From a checkpoint of a small mixture-of-experts model trained on Wikipedia.
Size: 16 layers, width 128, vocabulary 2048, 39.2M parameters.
Below are experts of layer 13 (counted from 0) of a mixture-of-experts language model. Rows are named down (a neuron's output weights, with its number) and show model dimensions 64-95. Each number is 128 + 24 x the weight over its row's rms, rounded and kept within 0 to 255.
Before each expert's rows: a language model's description of what the expert responds to. This comes from a sample of Wikipedia text that the model never trained on.

# expert 28
What it handles: Initial name consonants. Capital consonants B, K, H, L, R, D, J opening names and words, often split off: H-ills, B-ank, L-ü, Sakhnovs-k-y; chess notation.
down0 [137 149 143  81  97  97 134 146 172 157 160  97 138 185 136  87 174 159 150 144 118 122 147 136 131 121  88  77 139 145 143 128]
down1 [133 153 143 136 116 125  95 140 132 129 144 168 105 135 146 116 127 149 162  92 139  95 185 161 134 144 149 113 131 188 141 149]
down2 [140 107  98 127 154 147 103 113 107 152 125 185 122 112  96 139 131 103 128 120 103 144 100 147  96 115 115 169 144 137 117 114]
down3 [166 109 123 131 100 154 151  83 123 139 150 138  93 148 144 108 149 138 101  98  54 131 122 110 137 140  81 131 103 142  97 120]
down4 [112 169 172 121  92 108 131 117 135 129 113 110 134 119 178 157 112 130 160  74 120 134 135 158 139 115 141 135 102 125 113 137]

# expert 30
What it handles: Film credits, di- words. The piece di starting directed, difference, Diocese, Died, especially after "film" in film articles; also Best, Award, Film, table bars.
down3 [112 110 119 108 121 148  93 157  69 132 140 162 131 135 147 147 138 143 140 102 114  85 141  77  97  96 138 134 164 124 144 122]
down4 [164 149 134 124 148  87 150 155 132 127 145  98 122 128 165 153 112 137 159 120 165 112 117 124 159 137 135 114 127 111 143 116]
down5 [136 128 134 118 164 126 105 107 161  71 120 106 124 121 118 113 133 136 133 133  99 126 106 135 151  78 101 163 120 130 158 147]
down6 [139  68 149 105 123 111 126 125 103  73 121 120 131 126 148 151 146 124 178 138 151  95 122  92 133  99 116 123 108 143 137  96]
down7 [132 133 138 115 108 138  89  74 147  89 131 123  86 123 121 107 170 129 136 119 137 132 165 102 139 119 131 124 147 108 129 118]

# expert 11
What it handles: Syllables ending in o. Two-letter word pieces ending in o, often starting names or words, such as Co, Mo, Bo, co, ro, cho (Cooper, Contra Costa, carbohydrates).
down1 [111 144 143 135 131 108 126 117 108 168 142 136 155 126  83 120 154 105 129 128 121 147 119 133 107 122 147 102 151 120 119 117]
down2 [111 173 126 159  97 144 137 161 137 108 130 149 143 137 100 140 104  99 105 116 142 151 160 133 134 144 133 193 188 178 151 120]
down3 [157 135 114 180 139 130 137 105 132 115 184 103  75  96 119 123 144 100 145 118 120 122 133 116 130 123 112 120 152 134 123 121]
down4 [133 123 112 108 147  95 108 145 120 132 145 142 127 146  96 136 142 136  83 115  99 125 101 137 128 141 113 145 142 158 142 170]
down5 [120 145 145  97 161 131 122 142 143 187 141 121  92  94 147 120 119 109 121 138 132 103 138 172 120 106 120 153 130 171 125 116]

# expert 45
What it handles: Gerund and noun suffixes. Suffixes ing, ting, king, ation, s ending verbs and nouns after stems like run, trad, ma, plus words like music, development.
down3 [ 96 105 105 157 114 152 159 124 115 112 124 186 157 182 136 124 115 161 130 121 105 126 136 162 113 126 137 126 164 129 125 134]
down4 [126 128  96 143 131 105 100 146 130 158 140 187  66 146 136 139 134 108 169 110 148 125 107 145 163 151 118  74 115 117 110 140]
down5 [133 142 100 167 140 135 131 119 160 125 109  82 174  90 120 125 128 125 120 157 118  94 116 103 208 101 143 118 114 183 143 135]
down6 [166 164 122 127 112 142 146 147 128 150 146 136 122 167  82 121 101  98 141 126 175 147 120 170 105 123 157 139 135 103 139 113]
down7 [ 79 105 120 104 193  94 127 122  78 147 149 132 119 136 102 114 119 109 124 113 128 118 142  92 115 138 136 107 114 120 126 138]

# expert 1
What it handles: Infobox field names. Field-name words or pieces opening infobox or list lines before a colon, such as Born, Location, Country, Species, Language.
down3 [104 131 105  60 164 101 105 154 161 124 111  89 110 113 145 132 139 109 125 118 138 124 107 119 110 142 112 109 130 151 104 142]
down4 [123 134 112 152 140 121 112 147  63 115 163 146 153  90 149 137 117 137 119 132 140 115 150 112 111 146 115 141 100 102 133 157]
down5 [140 109 148 139 111  88 134  84 122 139 114 123 115 117 125 140 157 138 160 123 103 159 154 123 120 118 162 153 168 117 184 148]
down6 [136 170 142 132 138 157 123  89 114 145 112 127  93 156 119 105  72 154 118 146 106  71 114 135 146 145 106 126 107 132  87 141]
down7 [166 153 152 119 169 126 133 115 172 102 108 125 111 113 124 132 140  96  53 119 129 110 103 125 143 132 108 156 129 120  74 159]

# expert 20
What it handles: Capital letters, acronyms. Single capitals in acronyms and name starts, especially U in U.S., USFL, Ukrainian, plus United, Union, Russia.
down3 [129 147 122 100 138 100 132  97 126 146  99 147 131 111 100 166 146 154  94 113 120 152 121 166  97 147 159 110  95 124 127 145]
down4 [172 155 124  76 122 111 124  93 133 167  76 136  81 135 111 141 105 158  96 134 136 157 118 138 112 130 132  97 112 136 109  86]
down5 [124 149 156 123 143 117 120 167 112 117 130 147 135 120  98 118 114 158 116 106 135 131 136 118 107 140 120 115 120 145 124 149]
down6 [101 154 119 114 118 108 117 123  99 139 111 124 160 155 101 114  78 157 162 178 137 146 124 122 106  99 122 161 107 112 126 103]
down7 [141 168 144 126  76 109 122 133 128 116 113 134 156 141 112 115 117 116 154 157 102 113 134 140 125 132  80  82 113 150 194 129]

# expert 3
What it handles: Adjective-forming suffix pieces. Word-final pieces like -al, -ical, -ic, -ual inside words (soci-al, Municip-al-ity), plus civic adjectives such as public, national, local, political.
down3 [136 158 122 126 132  95 127 126 145 130 109 113 135 106 134 153 141 150 130 126 144  91 153 158 152 124 137 122 141 119 154 126]
down4 [173 141 129 106 118 156  96 140 114 158 110 140 156 139 106 160 109 127 152 143 142 126 109 152 163 102 149 111 120 147 129 101]
down5 [132 138  91 116 155 166 104 173 122 160 136 168 132 118 153 139 114 124 119 141 149 162 137 123 151 115 183 122  71 118  94 104]
down6 [ 92 130 133 122 118 121 129 122 113 110 152  99  93 131 158 116 147 129 114 139 101 102 163 139 171 151 112  99 155 112 163 128]
down7 [148 145 143 128 137 157  95 182 131 136 139  95 126 155 101  96 113 136 115 110 107 133 158 105 149 156 180 123  97 123  95  92]

# expert 31
What it handles: Quantifiers and numbers. Quantity words before nouns such as many, several, some, various, all, other, and number words like one, two, three.
down0 [129 173 122 138 147 125 105 110 123 101  87 178 121 139 114 114 139 148 108 143 130 131 137 130  98 131 170 114 133 124 110 153]
down1 [ 99 126 137 100 101 137  83 107 121  95 126 131 133 126 107 114 131 124 129 102 142 107 110 127 166  64 119 118 103  82 153 152]
down2 [107 112 119 112 109 172 145 126 126 125 107 151 141 140 125 108 141 182 117 169 123 125 131 127 120 117 128 136 146 114 127 173]
down3 [133 155 107 137 183 161 106 138  99 116  96 122 183 141 110 102 159  79  96 116 121 163 164  73 161 156 128 140 121 121  91 107]
down4 [123 166 120 141 149  95 141 148 130  72 124  98 151 182 134 124 111 111  89 145 131  87  95 141 115 126 167 165 139 101 116 155]

# expert 39
What it handles: Subject pronouns and names. Sentence subjects, mainly pronouns he, she, it, who, which, plus ends of person or band names just before verbs like was, released.
down4 [106 129 121 105 125 170 120 143 111 119 120 149 159 166 126 129 155 104 107  72 128 125 140 165 135 129 125 149 106 107 150 147]
down5 [111 123 109 148 118 137 136 151 121 110 100 129 113 103 123 125 133  97 125 123 131 101 169 128 164 116 162 136 142 164 138 145]
down6 [160 109 112 171 142 134 156 106 135 151 129 120 137  93  97 140 100 142  96 108 124 120 140 150 150 150 123 160 106 134 127 133]
down7 [124 140 160 152 144 201 103 192  87 112 127 164 135 136 111 136 130 137 122 113 125 125 142 118 183 174 107 152 123 122 140 154]
down8 [132 121 139 137 161  87 119 176 120 111 152 111  93  93 143 137 138 167 111  99 143 139 163 129 159 113  95  87 121 132 122 159]

# expert 44
What it handles: Person role nouns. Nouns and agent endings naming roles or relations in biographies: politician, president, player, member, profess-or, daugh-ter, found-er.
down4 [ 93 128 146 108 146 127  97 121 167 108 147 121 102 102 128 101 139  80 138 117 134 168 101 104 171  82 140 136 123  66 104  99]
down5 [117 121 128 118 119 144 106 161 132 144 161 114  84 136  99 100 197 134 138 145 147 112 140 137 116 129 129 145 130 138 119 143]
down6 [156 130 150 139  83 144 143 110 125 120 120 145 168 137 112 110  98 123 137 103 132  98 140 163 137 113  80 188 136 152 131 138]
down7 [112 157  96 103  79 153 133 145 159 157 162 111 138 123 122 119 141 114 132 130 172  59  93 118 125 106 140 102 132 136  88 135]
down8 [123 135 119 131 107 134  91 140 114 190 135 113  63 139 149 139  80 118 172 151 142 117 106 118 120 119 168 148 113 142 152 155]

# expert 33
What it handles: Infobox values and fragments. Mid-word pieces in infobox values like V-en-ue or years after Born, plus word starts such as pre, St, Saint, Paris.
down3 [162 142 116 141 170 139 108 112  89 128  91 132 105 132  95 155 118 168 102 128 107 135  97 114 161 110 115 124 195  96  93 143]
down4 [ 86 148 110 104 167 123 104 168 149 108 163 133 125 125 130 139 152 144  91 152  56 144 148 152 129 144 144 130 119 117 138 208]
down5 [112 117 110 154 111 155 100 165 138 184 116 122 126 134 148 114 137 117 142 119 131  98  91 125 155 137  94 175  65 148 117 104]
down6 [120 134 143 129 126 144 138 107 130 146 110 175 104 108 148 140 142 123 136 155 166 121  96 143  70 106  79  97 108 112 163  79]
down7 [128 141 110 150 129 112 145 133 181 131 133 141 142 139 113 153 135 137 102 108 120 152 124 133 126 108 112 126  91 143 135 124]

# expert 43
What it handles: Syllables ri, vi, co. Short syllable pieces such as ri, vi, tri, qui and word-initial co, do, su inside words (Tri-vi-a, co-mmerce, co-st).
down1 [141 141 149 116 148 109 148 122 178 113 135  86 133 119 151  94 137 199 132 114 117 118 127  80 151 123 132 109 129 132  72 147]
down2 [110 120 103 174 124 113 102 151 114 163 102 126  91 129 117 136 134 131  73 173  77 146  89 136 113 136 149 104 143 182  92 152]
down3 [117 130 140 168 116 129 147 143 120 140 140 134 161 122  91 121 151 121 120 126 110 179 111 104 153 136 132 117 132 160 132  54]
down4 [106 144 140 127 125 139 156 135 145 149 112  90 125 134  82 105 127 113 120 130  78 143 105 150 108 118  83 164 116 126  65 100]
down5 [130 109 116 111 131 167 143 124 137 114 109 103 146 133 123  69 133 139 134 152 184 126 111  93 110 118 177 107 143 135 170 140]

# expert 4
What it handles: Commas and list introducers. Commas ending a clause or name before and, which, but, plus include, including, between, before, e.g. "three children, one of whom".
down0 [110 109 116 152 134 122  91 125  82 133 148 196 132 110 152 142 118 146 146 127 123  99 102 136 130 104 122 139 166 126  83 133]
down1 [142 132 131 154 138 122 124 134 193 173 121 123  73  99 138 153 133 171  90 119 147 161 135 144 146  96 133 141 122 122 136 111]
down2 [144 115 140  76 129 111 171 109 126  95 108 157 108 137 143 133 146 120 140 123 134 151 176 155 118 100  99 121 117 146 125 120]
down3 [133 116  99 122 119 116 117 111 130 121 130 150 124 115 152 134 151 149  61  85 171 118 114 124 127 107 125 143 107 186 100 144]
down4 [ 99 142 108 173 157  96 124 134 115 113 101 146 126 138 131 112 127 107 180 111 117 138 200 147 131 143 130  93 167 124 120 146]

# expert 32
What it handles: Past participle endings. The -ed/-d ending and whole past participles like used, known, announced, served, often before by, to, in: noted by, played in.
down1 [130 158 120 100 104 100 125 152 168 103 129 122 108 138 120 119 116 135 124 106 129 105 126 161  88 157 110 121 135 148 131 106]
down2 [140  89 107 136 151 135 155 111 119 137 135 141  94 140 127  84 185 119  99 150 160 159 134 128 114 134  98 125 136 133 118 156]
down3 [142 152 111 159 116 133 126 125 164 138 174 168 138 137 121 150  83 119 123 153 184 106 134 149 125 125 111 124 165 128 150 154]
down4 [151 106 140 122 149 140 108  92 119 160 181 123 123 124 136 109 132 112 136 144 138 102 109  97 144  48 114  94 124 140 116 167]
down5 [129 141 101 126 144 114 146 112 171 147 133 169 124 122 146 146 129 123 164 144 120 139 121 143 155 119 131 168  91 198 107  98]

# expert 18
What it handles: Stray spaces and bytes. Lone space tokens, often double spaces in sentences or empty table cells, plus raw byte pieces from non-Latin scripts like Korean.
down0 [ 91 136 118 139  79 123  91 123 136 151 162 132 113 114 114 121 110  84 135 153 114 125  76 127 133  77 141 105 111 172 133 132]
down1 [118 100 139 112  84  73 120  95 120  65 126 120 104  95 170 108 147 135 150 115 132 127 159 104 137 113 125  96 110 158 128 128]
down2 [139 128 141 124 145 114  92 134 142 152  95 133 137 159 146 139 124 134 113 165 148  99 141 130 154  73 137 131 139  97 127 126]
down3 [135 126 135  99  91 119 199 162 117 124 139 162 118 102 159 177 110 144 145 124  92  83 119 134 128 148 118 132 119 122 129 133]
down4 [ 94  98 126 180 107 125 118 182 150 141 143 138 141 122 118 134 134 145 114  99 161 157 148 142 112 117 143 140 127 122 162 134]

# expert 7
What it handles: Units and numeric punctuation. Unit abbreviations and symbols after numbers in infoboxes and tables, such as in, km, m, °, ′, ×, and decimal points in percentages.
down3 [ 87 111  93 160  67 143 106 112  98 155  89  93 175  97 170 143  84 188 121 111 157 127 140 125 115 149 119 142 141 130 120 101]
down4 [128 145 106 138 110 163 168 121 130 130 117 142 138 101 138 127 130 163 155 115 102 115 113  72 119 128  80 107 133 126 140 103]
down5 [ 82 155  96 158 128 122 144  86 134 137 131 107 137 151  89  82 150  89 140  98 123  94 130 129 147 156  91 122 119 147 107 135]
down6 [101 130 140 127  86 109 113  66 142 180 128 159 136 118 127  99 101 138 118 133 156 107 110 152 142 121 108 128 131 134 147 134]
down7 [102 162 132 133 121 143 126 156 162 166 160 124 190 142 107 104 131 158 105 146 105 129 121 113 156 131 125 129 145 106 137 140]

# expert 26
What it handles: Articles and prepositions. Function words the, in, of, The, until, from, especially the after a preposition; also list dashes starting entries.
down3 [110 176 106 143 153 140 101 178 112 125 140  95 128 114 123 174 110 105 118 108 115 136 154 107 128 131 148  89  98 152 152 168]
down4 [131 136 160 114 119 149 120 138 119 131 119 127 107 111 146 123  81 162 202 156 160 133 100 144 186 164 103 100 115 104 176 144]
down5 [113  94 102 134 109 130 151 133 145 120 142 130  79 161 104 122 110 119 120 102 156 139 136  96 115 193  68 112 144 148 144 135]
down6 [151 102 156 154 155 129 140 168  87 150 139 144 170 150 106 137 151 147 122 129 124 152 146 141 138 151  74 158  91 157 134 149]
down7 [138 104 119 132 155 162  95 129 103 119 151 128  97 123 135 113 120 159 123  70  96 121 138  69 101 142 116  69 102 134 138 120]

# expert 15
What it handles: con/pro prefixes, era words. Word-initial prefixes con and pro (congress, constitution, produced), plus during, under, World, world, began in historical and championship contexts.
down0 [129 112 130 127 149 112  98 132 143 121 141 116 157 113 110 144 148 155 127 167 123  86 138 119 100 160 143 165 114 146 144 131]
down1 [103 105 117 155 142 145 136 139 108 125 145  96 143 119 121 141 131 132 117 165 181 126  93  99 105 161 164 130  96 155 113  94]
down2 [129 124 127  89 134 134 143 131 127 129 147 116 147 114 137  95 122 147 153 179 149 142 134 146 137 156 131 134 181 141 155 112]
down3 [117  95 111 113 121 106 166 148 139  99 159 159 125 104 116 144  96 131  93 173 145 123 129 152 124 136 107 147 132 148 151 126]
down4 [124  95 137  84  97 174 123 131 121  81 126 110 146 141 105  98 121 128 137 142 135 129 122 131 119  64 161 133  74 105 153 120]

# expert 21
What it handles: M-containing word pieces. Word pieces with m, mostly word-initial M or m and pieces like am, im, um, e.g. morning, municipality, Communist, Tor.
down3 [108 148 117 143 140 128 138 164  94 157 101 109 111 143 121 128 109 132  65  78 181 109 173  96 134 146 141 151 132  81 103  88]
down4 [137 110 143 154 108 146  91 102 137  91 124 110 126 128 151 171 105 182 156  95 149 102 125 119  88 143 138 147 109 137  97 147]
down5 [100 106  97 117 131 155 125  83 130 164 115 159 119  87 145 156 171 143 138 116 108 108 171  85 118 124  98  82  95 116 109 118]
down6 [126 126 142 105 118  71  94 101 106 147 139 126 150 117 117 122 126 144 107 121 125 150 110 121 137 126 116 117 136 139 127 122]
down7 [141 123 120 132 173 169 145 145 142 145 107 112 168 124 137 119 144  91  89 118 137 138  94 170 101 109 152 130 138 129 129 154]

# expert 46
What it handles: Numbers in tables. Standalone numbers in tables, scores, dates and ages, like 1 July, 6–1, 1–2, (aged 24), table cells of statistics.
down3 [139 136 122 125 137 117 127 147 139 128 157 134 124 135 131 126 154 144 135 142 120  85 153 138 158 106 131 154  92 169  92  85]
down4 [118 138 131 153 106 110 175  96 191 145 100 150 125  95 138 120 123 134 163 126 101 121 151  84 130 127 165 123 117 121 148  46]
down5 [111 137 153 155 140 114 117 157 117 119 108 148 114 137 140 173 157 160 107 158  91 126 147 148 152 134 120  99 132 121 105 169]
down6 [117 148 139 105 146 123 110 162 152 143 129 140 110 129 141 125 122 132 125 137 103 163 146 177 136 113 118  76 108 118 126 138]
down7 [119 134 122  90 119 128 121 109 127 114 100 110 125  93 109  95  87 136 102 144 124 128 153 160 116 163  93 103 146 120 115  92]

# expert 35
What it handles: Letter e inside words. Single e pieces after a first consonant (G-e-orge, D-e-piction, S-e-ptember), plus Be, Pe, We, has, have and initial H.
down3 [ 89 110  95 122 167 140 100 128 136 102 171 102 127 140 119 149 102 165  97 121 138  80 135 134 156 158 118 162  91 134 122 119]
down4 [ 77 105 155  98 144 124 128  75 196 111 131 119 136 167 153 149 121 112 136 133 132 136 142 143 121 126 149 117 128 170 125 116]
down5 [167 149 133 144 138  79 129  92 132 114 108 114 113 139 117 118 160 117 141 150 116 109  90  73 130 123  94  64 140 110 105 111]
down6 [144  89 123 149 211 182 125 115 187 153 128 152 164 140 119 165  90 112 132  72 143 157 132 128 141 116  94 101 148 167 129 156]
down7 [171 129 153 134 144 144 127 137 120 122 102 122 164 170 143 140 145 133 127 126 162 121 164 105  93 146 146  79 189 140 141 126]

# expert 25
What it handles: Space before noun. Standalone space tokens after the, a, of or an adjective in prose, just before a noun like temperature, rights, illness.
down0 [129 135 136  86 131 152 145  94 100  72 103 115 132 121 100  89 173 170 127 105  96 108 112 152 135 117 152  92 118 135 157 176]
down1 [156 140  98 133 145 128 141 143 125 129  79 127 144 126 113 163 110  97 174 104 171 161 172 155  96  71 143 166 110 166 124 133]
down2 [105 123 144 144 123 104  96 118 115 151 131 106 101  90 141  93 115 171 132 139 129 111 142 141 151 128 126 119 138 167 113 146]
down3 [156 114 100 128 131  77  87 135  82 126 130 143 150 117 128 110 115 132 135 140 135 174 131 106 132 125 179 123 187 130  77 123]
down4 [139 102 118 140 114 150 118  91 144 121 173 109 122 168  53 176 142 113  72 129 132  84 173  81 128 157 150 153 116 140 113 114]

# expert 40
What it handles: Latinate stems act/ject/press. Stem pieces like ct, act, ject, press, ist, lect before suffixes -ion, -ed, -ive: A-ct-ing, Ass-ist-ant, printing press.
down4 [105 138 101  78 123 109 135 138 143 140 118 121 131 160 136  96 150 154 153  90 131 136  89  87 126 181 102 138 115 128 106 163]
down5 [180 143 178 135 117 148 160  98 138 127 141 108 141 111  87 132 123 146 117 106 122 113 110 133 117 134 163  94 106 138 150 126]
down6 [153 124 140 140 124 142 157 109 153 135 140 145  91 150 110 139  94 137 129 106  73 134 143 138 107  90 141 121 117 155 111 115]
down7 [141 113 107 132 135  80 113 126 131 142 115 124 138 174 149 157  98 118 161 147 187 140 173  99 122 106 135 118 117 125  89 118]
down8 [175  97 138 131  89 141 115 139 120 119 126  87  85 162  70 122 150  88 150 140 130 112 128  97  84 134 135 128 132 130 140  98]

# expert 19
What it handles: Years and century. Four-digit years, or the last two digits of years, in dates, tables and citations (2006, 2019, 18-97), plus the word century.
down0 [ 94 144 115  96 137 128 158 174 105 116 127 138 130 139 113 159 146  74 128 121 129 162 135 141 120 159 150 160 126 131 126 102]
down1 [127  71 140 170 121 161 137 128 142 114 157 137 150 130  85 177 126 101 147  91 140 130 113 118 137 142 137 125 157 124  82 112]
down2 [142 161 112 171 104  87 125 133 168  93 127 140  99 121 110 107 170 176 154 120 129 142  86 139 111 190 158 113 131 120  97 143]
down3 [127 153 122 151 156 163 157 118 103 180 108 122 114 137 121 106 135 131  79 133  73 131 123 141  83 137 112 103 129 107 148 134]
down4 [180 103 101 126 130 149 117 122 138  79 118 143 152 102 126 152 106 170 132  86 155 118 124 126 139 171 154 117 131 150 100 117]

# expert 41
What it handles: Ordinals and duration words. Sports-career words like second, first, long, high, year after hyphens in two-year or season-high, and suffixes th, ly.
down1 [ 84 127 137 118 102 102 105 164  95 135 141 127 126 129 130 166  86 101 169 134 141 128 145 162 115 114 182 142 120  92 124  99]
down2 [118  93 127 142 132 125 141 140 129 175 115 101 138 143 119 105 106 111 102 137 138 109 104 120 125 175 179 124 128 121 152 137]
down3 [144 129 131 114 138 122 124 124 205 144 110 110 111 117 112 118 134  90 157  78 105  73 179 135 123 107 108 149  76 141 157 145]
down4 [106 125 147  91 153 170 120 126 111 100  85 154 125 182 165 143 120 175 141  71 154 114 110 116 128 160 131  96 154 150 148 150]
down5 [149 126 123 121 144 109 123 141 117 112 159  98 130 103 145 178  90 148 133 128 119 137 109 145 138 143 163 121 125 114 143 146]

# expert 24
What it handles: Prepositions and li pieces. Prepositions for, by, of, to, after, against, like, and the piece li/Li in words or names: Un-li-ke, Li-nk, Li-ons.
down3 [124 108 130 106 109 145 121 123 119 135 125  70 170 125 160  97 118 114 148 104  93 104 127 140 125 127 117  98 131 140 145 135]
down4 [152 136 102 115 141 134 122 150 122 101 181 186 158 105 117 140 125 147 126 105 204 158 122 113 117 127 139 155 149 158 131  90]
down5 [117 137 147 118 122 113  93 142  90 157 138 126 134 143 147 133 152 117 127 116 113 122 130 133 184 128 121  53 143  90 137 116]
down6 [112 111  93  96 172 134 115 147 111 116 145 115  97 169 134 112 131 142 114  86 149 174 102 160 142 113  99 147 129 121 133 113]
down7 [142 156 153 109 148 100 118 161 162 106 118  97 109  91 133 121 138 129 166 110  96 129 137 151 127 137 123 115 130  82 134 173]

# expert 34
What it handles: Mid-word consonant pieces. Consonant-cluster word pieces inside words and names, such as ph (hydrosphere, Euphony), mb (Member), Ab (Abbas, Abe), od, and.
down3 [ 85 105 132 101 127 117 144 120  97 123 139 122 137  96 123 123 138 143  78 140 116 116 148 118 105 116 122 165 134 111 146 158]
down4 [105 108  64 123 118  84 126 135 126 123 144 131 136  93 119 132 145 108 110 116 123 134  92 124 126 146 124  96 130 142 118 129]
down5 [109 117 167 152  98 147 130 176  92 153 143 129 112 111 125 155  57 134 126 147 140 152 153 106 150 110 124 136  92  99 118 116]
down6 [143 156 129  96 137 118 156 138 105 135 149 114 172 143 131 120 123 129  74  90 126 179 138 142 131 135 110 110  88  83 113  94]
down7 [105 115 120 109 148 161 154 119 103 149 130 148 149 123 137 177 136 102 138  97 169  99  84 131 124 130 157 153 113 116 169 112]

# expert 38
What it handles: Verb and noun stems. Stems starting words before suffixes: app (approximation, apparent), imp (implemented, Impact), ck/ack (rock, background), pass, list, count.
down4 [119 115 143  96 181 109 169 141 122  83  84 124 166 110 160 168 145 127 119 154 140 144 139 131 152 119 146 166 124 114 123 156]
down5 [124 142 132 116 138 133 127 127 130 124 196 108  99 118 177 141 112 117 149 186 147 114 105 136 103  89 135  99 125  81 128 147]
down6 [131 125 137 133 159 125  72 125 113 140 149 118 165 133 145 114 114 153 137  87 155 117 146 129 162 173 144 114 125  93 131 115]
down7 [152 130  89 129 136 115 115 133 112 100 137 161 135 169  93 144 116 137 139  94 141  94 130 146 198 165 128 126 123 144 170 148]
down8 [123 169 168 185 142 150 121 153 151 135  95 125 123 128 139 115 149 177  94 138 110 177 126 149  99 116 168 123 100 118 116 147]

# expert 8
What it handles: Cyrillic bytes, table fillers. Cyrillic letter bytes, plus 's', of, from, dashes, pipes and years in tables, lists and catalogue entries.
down4 [152 162 123 133 100 124 137 113 141 124 157 100 179 143 135 137  83 123 134  77 111 128 118 145 147 109  82 164  79 142  72 147]
down5 [122 107 143 113 137 153 109 130 108 161 140 131 113 143 124 179 125 140 129 152 152  87 136 108  87 135 140 120 143 154  93 132]
down6 [103 110 148 112 149 103 109 138 146 121 134 134 137 128 144 156 137  78 148 164 101 134 135 117 143 107 116 143 126 165  97 139]
down7 [170 132 147 127 121 117 159 107 140 105  61 116 122 129  73 124 159 151 100 125 150 142  92 102 111 112  90 159 162 129 129 134]
down8 [105 152  64 121 134  84 190  98 136 148  88 134 124 165 101  87 122 136 109 142 140 106 108 129 152  95 134 116 140 106  91  99]

# expert 12
What it handles: Mid-word syllables, coordinates. Syllables like par, ran, lan, lin, Ba, Mar inside words or names, plus digits in coordinates and big numbers: a-par-tment, Ba-ku.
down3 [122 152  83 131 153  95 147 107 105 114 123  98 176 157 152 136 143 119  81 112 133 136 102 124 123 111 102 166  98 166 108 115]
down4 [138 145 147 148 110 139 174 142 125 127  95 119 112 131 117 132 126 154 114  73 103 103 155 111  94 107 165 104 128 122 137 116]
down5 [ 98  96 112  94 132 135 166  84 122 168 117 115 128 111 134 131 124 144 155 131 108  97 108 110 108 132 171 135 133 144 140 168]
down6 [149 169  88 114 143 122 144 124 101 132 133 133  92 166 100 149 117 163 154 118 127 149 116 117 131 157 156 128 155 107 133  89]
down7 [146 136 177 139 147 103 150 127  92 146 102 117 117 119 110 146 124 163 100 116 139 145 133 140 164 172 162 144  90 133 140 125]